{
  "num_hidden_layers": 12,
  "hidden_act": "swiglu",
  "balance_bias": false,
  "init_std_router": 0.0161,
  "num_attention_heads": 3,
  "num_key_value_heads": 1,
  "vocab_size": 32768,
  "norm_place": "pre",
  "positions": "rope",
  "attn_scale": 0.125,
  "tie_word_embeddings": true,
  "init_std_o": 0.00468,
  "init_std_down": 0.00468,
  "beta1": 0.9,
  "doc_mask": true
}
Below are experts of layer 6 (counted from 0) of a mixture-of-experts language model. Rows are named gate (a neuron's input weights, with its number), up (a neuron's input weights, with its number), down (a neuron's output weights, with its number) and show model dimensions 48-95. Each number is 128 + 24 x the weight over its row's rms, rounded and kept within 0 to 255. Numbers have three digits each.
Before each expert's rows: "mostly gets" lists some tokens that are sent to it at least half of the time; "comes after" lists some tokens at least twice as common just before its tokens as in all text. This comes from a sample of Wikipedia text that the model never trained on. Tokens count by the router's weight.

# expert 46
mostly gets: " it", " but", " It", " so", " '", " season"
comes after: " ", " |", "|", "–", " November", " October"
gate11:108120128120150063154135083109105175124152105089120133168120111130117105119121125151129131103135132145113123142125138123084137111128118109136143
up11:151125139082119120146154142157121121118131143141136124170134126100058121184146130142124092075066142162151134112090141139129098125138154102143182
down11:155139107104122150158132133123113148123138109079109119176105161120115129152150146133087162110153172093096122119080118146121125117121133120098107
gate12:137106123131123098126158074163112074162135123165121174088121143118122136115132130144098150162137085132162129103173130090151118161110141129138147
up12:125107109138146089147127107118116147157119132103112144135146123103123168143129106125116115110108109113160133168140139136152097126176152149153133
down12:091185123168144105100168129079104138123105164153107121121159158146145130127179095113197132104093072129163139127134144137109106145154113164123163
gate13:097153098138151159112135084172116132097104121137105143123115111109097150104112120137133117119141123112147132154160151135123131070081129105106164
up13:125149125137113125150130146179152133137129115155104149130133102130089089134109124088120142137102092098165096158148142146101139138118122118124127
down13:131096108122146130112165103139115106079156154074094124163171109150124124126066130114116128162125135102139130115155127132149105088144104153128129
gate14:085185183124128167120096143116113119154113132139165108128109141152125096131132140176172111121128117111114118138145114109119169113103060135113092
up14:099137145114138137081115104138145099148164128110148087138131158132174166138122184107131102152176134144147128136157151120119138172136151141111155
down14:139127164140162148165144136126148132127140149086157177111085133134125110151122152127143134152086144091103105131153159082181176148114140143138131
gate15:078134163158106124112117097121149142157125146103150142140142086141120104129155118087151097117170114085119135137113108097110154099127144118114150
up15:113124146138165096137080139120105146139116130154129123152143091116101149136140116132148118115168103100091140159136108114114139153139122093121134
down15:157131127141108106151095156175116139139102127166081140127129090107095154108143108128126162088131117133120090131138087145090143143126128081126111
gate16:140065090124128143112128105161103159078131132143155142170126150127155119145145125166139105132156131102138122150117100136148155151157174112182131
up16:103123121179129115136132110129080105135157143071144162099113112145138156173124151084126090136111174130169150124162105128132154105102106135107082
down16:147129168124121144169136116128141132148140116116189184109146152142138090119160089133118172103104155148111152111113131123127152153064115163113151
gate17:122115105117082147069160112097099087100130073102123108132132153107121144143142141126128102154188095181130083139163117151132085127140068119100123
up17:155108148129093098126132112131108089133104077145136134126120135056133129155113137150099120105171079181096101092169148143073096144147135126134138
down17:147112116066160122130105167141119132141077120141136157130114130117104108161157134152153112063125093099113142131087181137169159181122110146059123
gate18:129146097123086147130132143172106099144141151141149120147114136130116093115149099133143141105125112121088123119098132111096205131144114151141114
up18:158122117135115146144146131155117142118116123175132159141155137119063111116145116118113129097115123124130108106134174089102128144130106068110135
down18:144137113156150156122158130138150123170155157152093121107112140134169123149136156118120151108145129131162116140112130111147128148193106144136122

# expert 14
mostly gets: " H", " Y", " C", "====", " f", " MF"
comes after: " ", " (", " \"", "In", "10", " =\n\n"
gate11:107087094097116132157103138147103142121131119108118154144136160116138061112161145073096157131096111137163159104129147087145155162121126132110144
up11:120111157166105117157150142097105122156142149163111093141111101156093147139089099192143153130149150137131109111125138189075115087144130112148153
down11:154120145148105134130090095151132178097138114156167164115082153109132158073118167136145088126141086131112105151107123130103130132117104142152139
gate12:146089109124117110118153132127135131095156140157121071135141118153182102119143126158102158107136132082135120108108099134160148134120141183153134
up12:128106149086127135133140160120111137129127133128155086138151136131112169120180121098146106132131105189110160106116140137103096116113144128147110
down12:135158167138208134131147130090101139112117150137109124154153116138116092100147148117121103120150110097113111103154130136141128110145162133168092
gate13:141103158170093168135100149113141129174143119130107146132096098131124139066139130163133136128130110099112113137077115126152142129126083136124116
up13:132138149133146119111133087126112138130135164155148159112111132139155101160116083111111115150133112143167157153159131136091125108128124145111082
down13:137139139106120067103145137083154146114173091134156161130095104100113162131127175116143106144123160135107099148126109125103126114126117126131135
gate14:114125139104144128122124131139160164089121158132129150148125123118116104146121083079153110153151140138123089119144156097130097178083109140152114
up14:132169110089127134124115093112122150141117132143137081173144113107167111154096096129117156152102096121128112148118177126158131162176105153142101
down14:124133111127158123116165161132160103156074157113129119120126157166117132160105144075064120166104165144161148181101111126135160135149150114127105
gate15:141102123153129093166144133134126137148149117155111162112141107099132103130109167114087092127141103138101140169131151155123110113147137087121110
up15:135144155166161164130091105102157117124114126124082127152179194108103100123089135161165152177142109151113148127104118197120140156139117149145113
down15:135105121133102112142149146138102132144125104076125095121119115145096081114144155154132130129109109159126120110136144131115084200113152091133123
gate16:149159134157112163156124105130119106121167149082100111118111110133139103119134094104120134146135118119131155129081107161147183144116150171126086
up16:096132158129103133115121166130098161132096130091157129123173090134129109143133114086129143089109115155144107138151155112120141124120128152101099
down16:093116162152127160089131098132171115146101092109102101099110132105138178183121111139144140136149128075146107114127077097156093114117125154168156
gate17:137118134138157162112097113077131190132128127104127134116112125127130131081148119120132148115086140133145151081143101116131154139145121152104162
up17:152106097101152165170141150119135112136127106095124111122150121104133149100130140148122125058109138128096132094108116125129136122136119129132150
down17:105102107141136112126130126120140132103156115142100129112127120168140150134120100165115166141134140077115142116138113080113132146090114098133137
gate18:130144173146140171135160118170163133118148107153133121105128169141071136170142132126132104133148153118178142105094117128152133154096100155151127
up18:122099121132128130166100132135147158084118135134106163146149118093132136167133132107139084122131150131154110108112149126126121071104131127157088
down18:108100127113153169169153074100151109109148124127176121168141157095170107155114113129142164191113159156167133142105114131149130149114098186135163

# expert 24
mostly gets: " Line", "er", " top", " can", "ter", " Co"
comes after: " ", "\n", ")\n", "–", ";\n", ".\n"
gate11:117147128152117127088190069137127152104109115137143136141105140130112133133130081113123124141131115100119084137118160165166118086122073141143154
up11:120140167132132106119104092128154159110112128076107101104094047130091128140112086114108148128158118099082124097125123121127127115121129126148077
down11:161125106149066089126145167183150125147130144157095146131098103110126146122125127125103082125137109141161111141095161153139102150138133061132127
gate12:115124155094107119132140152122141133125141112123103129186127134095121111104138083141101150124148090155090087120124144097128123119082119134122152
up12:119090138115137170114153159123090125097133116149137138132089114139102114123119126156153139104140152138065107124138114134093157119132203125136110
down12:192147150147141116138098103147155132118102126124130179175104128125135146148104169142143102114107097121138150143151121111151159120151136152136141
gate13:113134121154142090069139103167096157117101129156116101140083165174095129159120172138130163130168180117128138145148164187137139138119182132129155
up13:129115128084141160122179168095072088106127116144139146111098139111102140131144147112130100107061142150115166158108107136103121109116115119133118
down13:147142086118159102151106161093102107125178152137108097092162142123165136114153151140154149126118129097119117112136137115132140163099148161116111
gate14:121170113167105100133092142159086107147147109096154167129091100108138086078186112101111115106120136144142134133100078114122148122091111111135141
up14:130144102141146068113106133154098135117145138094138116154117101112106144111157078134077130172125094119155122177143154108074122102079122109144133
down14:149119094144168125106121110157115159163123148124115128097116143113159138088143152183161169116111141118137089122149109088113168132130091115110107
gate15:121132115120120136128146166133105115123114147078102120161083153162176142121115176132119145083160109122080155110131125164170115124105126110112083
up15:126120148122139148155146139167125170143120131147128153116170132081109146143091083080150116203150131120146125127099088116150066108136127145153156
down15:131122154110109105084124109142113196149167150084112131135172082072116115146123131088097137145093128112175158091123129137104157160128116125148113
gate16:168141118172139142104135122111124122113103134129111136170146137122134101120122111109127084123162147138137121130155070137078121090171157147166163
up16:117122111097137136143116106111082097132148127080109153088149144144153162156128127106116103106109101133155141102114116100153115117105159084112142
down16:103142123149125122111107120139114182158128114160110121097099098134127101113117116148130122140137172129118125104103117142129126111149168163116164
gate17:115118117132091098154130129142126110124111120124151125150145105139113143146152106079116086090143098101100117151099124105161076088108152135118139
up17:113128103101136144117136119091141113122144115108097129142192146144133164089103133150155114101130165115119133107100170141122154150151122150129100
down17:159104095115141145160037161143127191126191135151120114100133153125118163107149110118146142135112147139155111142125122110122155160090155085157147
gate18:140124157183127125109128125124091124129144117097123126183135176141175157117136132178117142138114112117171078111169115157105157139136125136134093
up18:129140113122151107115092152136107116139124168147153169111141112129201126133147180130140109111108139133168145120136104092172131153120121144159103
down18:152112136099147154148097148128159106117128155133103129128120096143120100128104147120077117176124137103156162123124161097130102130092123140165112

# expert 37
mostly gets: " before", ".\"", " However", " said", " announced", " August"
comes after: " ", " In", "In", "\"", " November", " However"
gate1:116101149096116073128121148150154135131099083115097139093140121131067139149148153149072098148141129136144111114154146100060110080101146094162181
up1:121112136120146103127118135117168107101169112111126162134168179122118108139149109141190122158115135114174142150148136116101119143104150116134132
down1:151141107078147160112094128172118096136127110150162122144136142099109122141121109095102082136121151106133111111148108127139117123080150173161104
gate2:145122140149110176117112127109106128129120132117148143121111106120143152095130133108116085120115103104124087078109108153117150123108098111114118
up2:133105133140128117100140150110124097122093103125104104133145142123139130127121129103159178118119090157098175123143170102128157181142137085172149
down2:129071157134128154142161126142139117116100113169170120153097105115148177120142159117126119125111102124111144107135120105076181124160138069090118
gate3:144098137166139107140121119115133136175118131088111115106112145149148178117105124086113107161105140155148132086187135133133140171083074136104132
up3:127188151156133135082105130119077124137151151153114141154100109102073156156139172116096105120150111155147116116163184128112150133119138117133111
down3:130170144188157136095138123117135122116139126173129140136119082169061153121134117127117130129121155134106157160081151119106164126107152140124134
gate4:112168122116122173131105137120110134125110128116119104120158197108085131145122080131109133139115102122039120116127119116132117106101162107154142
up4:179120134124154112159140116153129120117165110136143144154101121114157141112152162171185137146132154145142134156155144117118152141164137120126160
down4:117160113109139103129132127117092131132086095094111144125183154100132109122147117075105107108140148125133069071123112165116150104130106127098119
gate5:099115099133139093114114105110128121125143075084122150120147133160093109110140114101129121118151170136129139133140110117121103120126141114139132
up5:125160160115123175126120138140107141141097152156119111156155124131138134117155115146119098105144107115155115130126128119131119095131165141149102
down5:140106155154140131162133118126123117096137170130165146118161119173149152133123118133114089133093128111141139120126122132117095095112124162102150
gate6:102136150167144114104136096145159128124150127124140131129125134098121101132146163118122130143128160109133158116141096119144123104138109120164132
up6:082103174148146126076105090122141097121107161124130109168125139088119139103148154152098139121137122118097092117167148123123133110097150112144159
down6:148137160090120137102120149107128149139104156125146156098089098107111134134139180101167140137112131101127113162125152163092162110161081129112127
gate7:121135089117120123114100082136116126103133122142152145154171123138135124157132109118134121095149117130154113146111066120138147124142140131156135
up7:154125159119122118136169133134108124108116127153093129159128131130135122088136104134132115153163134144113096121142133141101095113123170104146165
down7:119124126119133122121073106160174149103134097146127115131125100124157141141158120167140152135109136167109112086088163116149130145154082153129126
gate8:130117149125090116128160128122132135139124148107148135146152156107152118140092122110080116140089133111167136127130097141134101142135118162110175
up8:128102089120143125123079154165124144152128155126089101092139123163076155164142147142159119117179113148137143117126115097151170127126126116145146
down8:126119069147130090109130108109116097075153114115118123092133145127125140136115147123153164181162101144160133146136139099158104151166155162161141

# expert 21
mostly gets: "_{", "^{", " late", " ", " Ab", " sub"
comes after: " |", " in", "|", ";", ")", "1"
gate1:128144118145121135131121103059120115153168144114118123133137126125145107116124115126109116166119143099113125122127133094135199112130115114084142
up1:061090174196128139112148158132091140126124104166140134101133129154124139128157166130153114119106105099143104113123141145119101116094177117080114
down1:096110164110102165098157130110077110135129096103143098094060096154167113131152112163134143138102182105076140119129150126153140171111141120130147
gate2:097153114156116131093107144150158110126147138144157125070118150122129150188125109157147142107094115113119148143124173115137153112166123134156115
up2:153122125127127128168125194112105133128150101141157147109120157130121125105137139129110099154164095169120144145131101163152100146088147091088170
down2:128155110153128116169151119099127119112090129129115130138115131144121091168122144132112094129151139132094137121117172117098126072137139125102143
gate3:171122134154104159101144175155115095146190186110132164143119088104152157107103126158129146137139146154125113144123097137154140116110138123110115
up3:144175138154157165105161095121105146132169119140117122125113130152187130126106153102140144146129125121118137116129136100070080096136161172092100
down3:102122153128153114135117133123149084151100132104141153094157144099169137138127135123077120152132134149113121067140143110160142114079105142133101
gate4:102137170142123159128119162173125147124146132091120110118108114153126111129105138094118151119127119099115126080127131149144161141136125163146104
up4:144086094110130111126125121149139104107136104157144142153158139099144176152145156140130063140124143189099132111141137122140092154104132130121135
down4:137118097144123159124104162091135100123109139126129155101134137122156175149158168135148113150157141119124085150142094148132145136141133121125130
gate5:143076127113134119163126118115146147122106146140120110087130149120138123116164143145122133164112100124071143162134108157158101119127140165124125
up5:151096118152143114082104111123166147126080126128132123121153163117165166111127130149155137078110131128131125096134152134157107143152125123148113
down5:180115140167118136132097099157130137149126144104125155163127111154125130165144118109131123156145108151188104151111133148166131158128157147107108
gate6:141069082162126119118097116081159155111135135150098114124128111113164105135072146138172136121132089113100130142130163126165119140108183138141120
up6:139161193107119114152152150168138157141127118122138126095138141131105132118133082100096143109095143117208132115090117111097139114166057138114114
down6:176117149132155123133125125161129153087166106155128118146116147116106129112116115114118119133129141142126142155117157136137152127105150143051134
gate7:069141164124140153104128145153143131138154083116109105129103118097132137115152118115164126173111106093101085088091124156106102124129103107157084
up7:119129132115138141149161116161160165171084133138107120123138170122123130129140118159110119177151123170124121111139149158084085071079135123143143
down7:111153135119158123154144110117143124151138132102133155172137167103071113133126139177156095175129162081128102124133115169096132112110156124168114
gate8:099105094132138126176160140163127148175120146115124115117127108164113146131166107161129151142115118123113135167095142149158156154109137119098142
up8:160127130130103128123126123124150130090145109130136127170097130112135116155119122111130123135113108108133134123153107172136149116118113136096120
down8:109145111099122156150117108187145097112145125138102119180131116110105152153137141147159183141154129121117137149106113120120159132143120146147146

# expert 18
mostly gets: " Democratic", " very", " Cl", "-t", " four", "-F"
comes after: " ", " |", " (", " $", " £", " +"
gate1:111137123089118109165150148079113140104128121108140135143083122151129090125144166146160152100148110134117128131074097153153108116112157157184115
up1:112151159150142098084151109107130129109078092116123089146098127145147150072115122124143156115143152096092136091122125145119134106125117142144108
down1:097143080102118116108120125124146123157112128150098144128145129133149120146125111118121122143186138150170160109120108103152121106112113124109119
gate2:106089079109092104158138072160136118122111105147126142136151184128133132149146177131125138154113123100091122139128135082151155092135164120166137
up2:095126035133121135150119149114154149122129103131124153116192165120157152110136153140151119157169107120133135114120169069153147164135124087122132
down2:114115180153106125118167142173126085132142143126145103107124115135134114085148141139108191181107095104153134138114120097148127107164114152112130
gate3:163126101131124089105127098085115144121149118140145099104143149137167153106113155140149131113137090102133131154109125117149070148140163114145169
up3:153106153152124152134121118131101129131098115117144155137169158141115094112133115125109131110148089167124165151112164121129148137083143124118162
down3:108172125158158122096135145121137110193132122103150149104137156141174198156120128121146144128148104144165144120123163146121173159088134132145128
gate4:140150161119133143146141101128146135062099089126138138181112125127102070096137127124126135114112103090122125133112077131126148102138123151152110
up4:137094117115136144133150112134120153093136084160139125166098097137144138119127117144158164131115119120119114124108107145121146136134126135134123
down4:155103138108107118151133128144148174108148141141132090150100143119110124083126127143137149143140139111142168128144120110124137162184099111138123
gate5:130165127093136125154177169139143120121111118109128136133100124162139090147137127148167124147112153062092120127099074078114155118135112146152113
up5:116146152154112128117074134114153147129125147180133143104123116086084106122138125113089134157124143116142113154168132151127115105116137147130146
down5:125130098154139132131157069133150101133148128131152104149138098148174142113123126128140115110113135146116122122070141101139119135105127100128130
gate6:096143086150095155132114147109127146148127118122141127126114064133120118148100151108124128147149110147139119112149112133181112094137138137127123
up6:111073094131137125123172144148107080141144119123137127100160162125119101117132136125148139096125156093124150144153125160138125176116111114112126
down6:157092117097132091146103167131141134118117093116132116095073117152119126163102131146149141096124112143134157147103155130162098115140135148110112
gate7:120106122092123128159143113134082132130129134158149142141109149128094141136121135143102106105114104145104130144132112125139138164142115148125144
up7:151146089115146083157129061080137122149125137144104127149118151163138152140111154162097068096117106138129156143196134142113153140164126124117129
down7:136128106116108129146130140116144096166137126224181105181120119122118112127099129129139146134125114108146089153150078126131119125079125116153101
gate8:111151099104112126058143111128128112123145118140132109129102192145130084122154137183183119150151128127131095121107093102152145139091146116140173
up8:137131174123116151118114126102158126096111147116100130105131139130161148124190144131155161158110106103113125094129144152120099087123107130116149
down8:121088123127120126146089117146134103117138170134128122110043120185113100169158155154104144128093091142123127105136154108118103130134093112141139

# expert 12
mostly gets: " The", "The", " this", " the", " century", " This"
comes after: "20", "19", " of", " in", "18", " for"
gate1:087090068136119194144161117170058149126153106119136165127111125118134099085162129133122149107099129149141130099135141118136133162102146124088115
up1:108159136132097160140129112157132139117130104139169185139155137106141117087157106113131123118107095133123157109120144106153098186147164076134133
down1:098109189106094092126121169112136094125095130159158120117115129142125106168154129148111104127138111134136112130140159132134133143132135152116163
gate2:137128167108105137119113149109155122139094149115116115165109108088151109156126157108134093184129173156128091097130133124109161090143113182126141
up2:124138155091119127115133154092131146120066144113103131102095101104132148124152093123100111139108123146130142105112150142186110097131060142128104
down2:117136129153167122180148142144122116131155122170089124140159177127134100124086155087104156127117130102148087134137099115097118185127113150145156
gate3:125170102141108131124096091131132154077142116145145103122128128148209116106145127150171144149120160076157143074148125118169127123135094163129119
up3:121151150116127133105151111165114143120135106102120150086106136170143141167111150150143106150153130110177132108218097147109110134138104121160110
down3:157094112156139141129091136127134136090102138113108134127107111092156145162173134124166153141118081123148122129086174112107148088099120116153135
gate4:154162147142156188086108121132100145168130131089121163094124116119134143071152150159141133110155136076140139142107154175122120112117135138127138
up4:143125131130160108072132147139115124149109154146111112086157144135117129111109162161224130110162120122089156135137176160169133139118137113124135
down4:097130130134158134135120163108155097141146111139133120128132147126160104174100143110127130141121137109106140137130159153124141126138134162154154
gate5:163142074108139178127149167152080129139132132126112162105124158140148122117177113081144134116159160170125180159142151166135134114082163130115113
up5:137137147097115132099114103114168102127124136115104118124142136121104157146077134156148141120150107118140110106120087117129129122204108155146134
down5:106173138140096140142121093128102087151142135116147136112158159117153146143147144140110122119160136174123124137101127136116181134096141116147118
gate6:119127154138144097088115131146139147070112130157100150119124118130124128091120120088110127105069131068132114139118115146099131132157153155113120
up6:126134118163114114178136132129130161103145130111128118087136102109159149128130133117080163085069092123139076111119115145076096167164133095168141
down6:148122136164127126148117126152082122115109139123143163157138109117115143155143159140107094142122071143124131151141144154131113125141149126134143
gate7:109145127200153140113123148109082159104143148163113154094128152152103119114148165145172091120136124103139121164163113144125128132139148114111172
up7:158112094099084097151100192132099132149062153167119125150130120090147086145091112128155169159139144110127096135098128133177121138095142131141104
down7:149137108129136145124128112157115127133136137104089130146130074123100159076148095132184145116123119127119130135116158103116125072149123127149125
gate8:130128076142091094094131129140111135175092121110125129141153131123133162146133134120149133141165115101112118099148153136123155087134155149184112
up8:142093109138103136107123128137135109126079121133125120127143080115136123154123124158125150139133099091077100139110110136128082117128147136133123
down8:103119129134108106111093121103100134135118140114155119133150114124161144147165114135124116095121103114118102095111148116132120148118155152132148

# expert 42
mostly gets: " States", " Canada", " California", " India", " century", "00"
comes after: "20", "19", ",", "18", "–", " United"
gate11:138116177123119130085150090158116124154174087101125118124112110132173119130145135110131144118169118111136101128129074107113121108121113132112166
up11:147128146116123173089116103141123143136169084104103146109137129144103130078121154084181129128147112137112127134096112114077139117125134124086139
down11:117116191134107121118097119150146126131157128110107131119137133132105139146153133138124134126141128128120122130114116131106144168158118133091169
gate12:148139143147151105135140127089126146131114123122107105155087137118119129141120116139090113149168114134102147141122102138164139101079116117141122
up12:178085153117125115134124124136144165166146133113110144162089110122127154085123119128118155117057107122102135111093100105111078149123149116115100
down12:120149123098147121107130116128134136127154115133091143145108122087085095163096145120118066093142128126139128125139089122126100137109134150121139
gate13:113110166139080101101165142087123131151101183141158121150140135123115146143110097105102127184128109140128097125160115103132131153156117156156151
up13:122127117106148145112126138094117136177140134143109120104145120157148152173145174225096153151126100121144124117142131103128102106158161184114116
down13:128192120117156165140115178124159130169108121118114173127107118094124131126137118131108133091108099132109161090121163139114104104124127146149124
gate14:146103165134095152093155138165132146139167146139124140103108092150125125161131092141103141139094114088142113170113097107123092117109152172044142
up14:130147131132136129120105121072107087141127134085087129179139124106168143079118155121116099108144143179152127148128161136143126108131106118132095
down14:112176143086124152123114140146138130147116131120106168127140112117145151114130114113172134104144148119122160120145098131119113160166156128140135
gate15:133116103137114075120176149147114119134122095128124140116122113136146088147086146128146149114123151133131133100113133085101122117143093167081116
up15:149118100166122121112130149122114082113141138149147168106124137098111124111135116146130107156125168165128147172097154133153118076113152081089168
down15:139089103123126162161105114165128141148140119087074152176113118106106135145111132155134115123123136112164127128128128117107115143125097123113142
gate16:118127097149151129121105134114115137147119123112093139145204123123114128130139171172107152120145122108155126143139124154132137125088114108143140
up16:152109149165146126098167123154155138163120141165143130100136155129097127161132149143155155160083173151107134111155108121124103107103145145082156
down16:135148127152174122158135102153103163150124116174176122128128126078094098110140123156152129105135129102145123129117150108186127106128115135119142
gate17:106139172150132136109100166116134145142121136134138098163122096143137137096154079150086119137123121112175116114100129161133119116074095154149100
up17:138136127069116115147134125146140112142106104142146114129144156165113126158148136150151122121134135087097123113133095080150120152158123116132146
down17:146131116120128175135163097123143084115134150104114101142126168141094122075129130077112159121095126152143146113139095127159170103152133158140157
gate18:116077160134119116148142116111124138132149111136162142134108125114127112130110114124159110148121161088158111139119108118148148169155094145144134
up18:137157105099137127132128125141119103092126115088094136124107083127146150216149150137133167125151116149083154133137112185122128072109127137094103
down18:157111141167117088109112155147097130096146125128084146130096121108119088140127148121116121128128133097124111106150095120081079104167127123091154

# expert 2
mostly gets: " c", " O", " [", " H", " p", " N"
comes after: " ", " \"", " (", " '", " [", "\""
gate1:165106110135157129107133092151139136110139130133144067120115146157103142117149150151129068120128137118127090117125133143132128118151164100096157
up1:142156102136121161143124089153149134111080141083139147091132157154126124126177122133157065143132121161118142118168123169121114113130130063131161
down1:101134164110140103116126137123147182154102152096105102121103145100124108127113139165163132098129179119086139146131191187139187138104125123048136
gate2:113126107098110084099161101110092096131107159110161082087157135123134099110165120106133105082150089132155113101138136115119159148117142114141145
up2:110131139150117108130127081116128153126156162087123084115137175105151126107160116106142176109084116139159133107133111161157117141148163142143117
down2:127062120093111088115139103156133138154096110170133116113109100136109097121110065130139128153126106096118142140155142150078124095128116173132108
gate3:126072154197150112074149108154148107107143107119142166124125112103123152074151158178129090147103136140125127129121073136103117105098141133134119
up3:127128144125093153164119105119171145131120129114147145143131168108151114109111105124096099130163142151143106087112093143097120142100095160129086
down3:113109132153095154108113100158150130106146157124201133125181101091104104153144110139099105151104178111098117081149134141123106144116107133109106
gate4:121120116175117120141131141134135152092141108145154091095126107115119137132170140148097128092128122109109144114092130141165149094129133112117118
up4:113133165135130103163126131098116099145110096133118171155141143144084125134146130121108099117141137125135113134105139118142081094117150149132180
down4:130149070136072127136128135104144143118133116092105133150145151134140146111160147157151156152153141128150127152062118150113111128102117156146143
gate5:147128147131069087129163172074156119111118095127133160140128097143149115107156113146156145125130137119119141155111131119117138134135155140152114
up5:142146118138112113143084078135130162146146098161133155141145124143134103101114142119127119120142130122108149085095156080096125149140113172134112
down5:103094124116125176108104152130115081110111124090108110158152107127171101155129127093093141102123146105144106144111110131155129106148153151135132
gate6:096117126133100175122158140122108108180133113129139091107170154127127154085133146141124061101159178125134104081105131149093134093132109140152133
up6:136145145100096119132158152148145120088119139120127142095123140113116149172138184110124122129104143164158153138147113155146139121138164148140125
down6:136115183108129094102116128096148201136118125116125114110188075121148153127093100128174166132136122095110137141124113139154132164148109151112128
gate7:120166131112075141127100130133117137175138147150134128163164103136156088104121138123113136118160135131104137081090112128152131087174131152118111
up7:121126125094110148167109127112068164129107164114128122123168154144128146144116118138113120169132123128126147102158105126104115114126104142145105
down7:098113149139135142155103145107136101137124107137079125194167100142131120076115186143143110163134129148161121142112125151170110136150130133122085
gate8:129171109150091121127096148116154137143112123118163119120126123126143112125135124100113110117134147091125096114079111149100169117136123176165127
up8:127175132130131147171143141127110125150109129137160147089105160114120150133111115136117127127137126135139097122118097132127163163121122137116149
down8:124126144125164123114128121135151042113120117146087142121093149086106162105104128153086070170077141150112130134135113133149148105160152089169099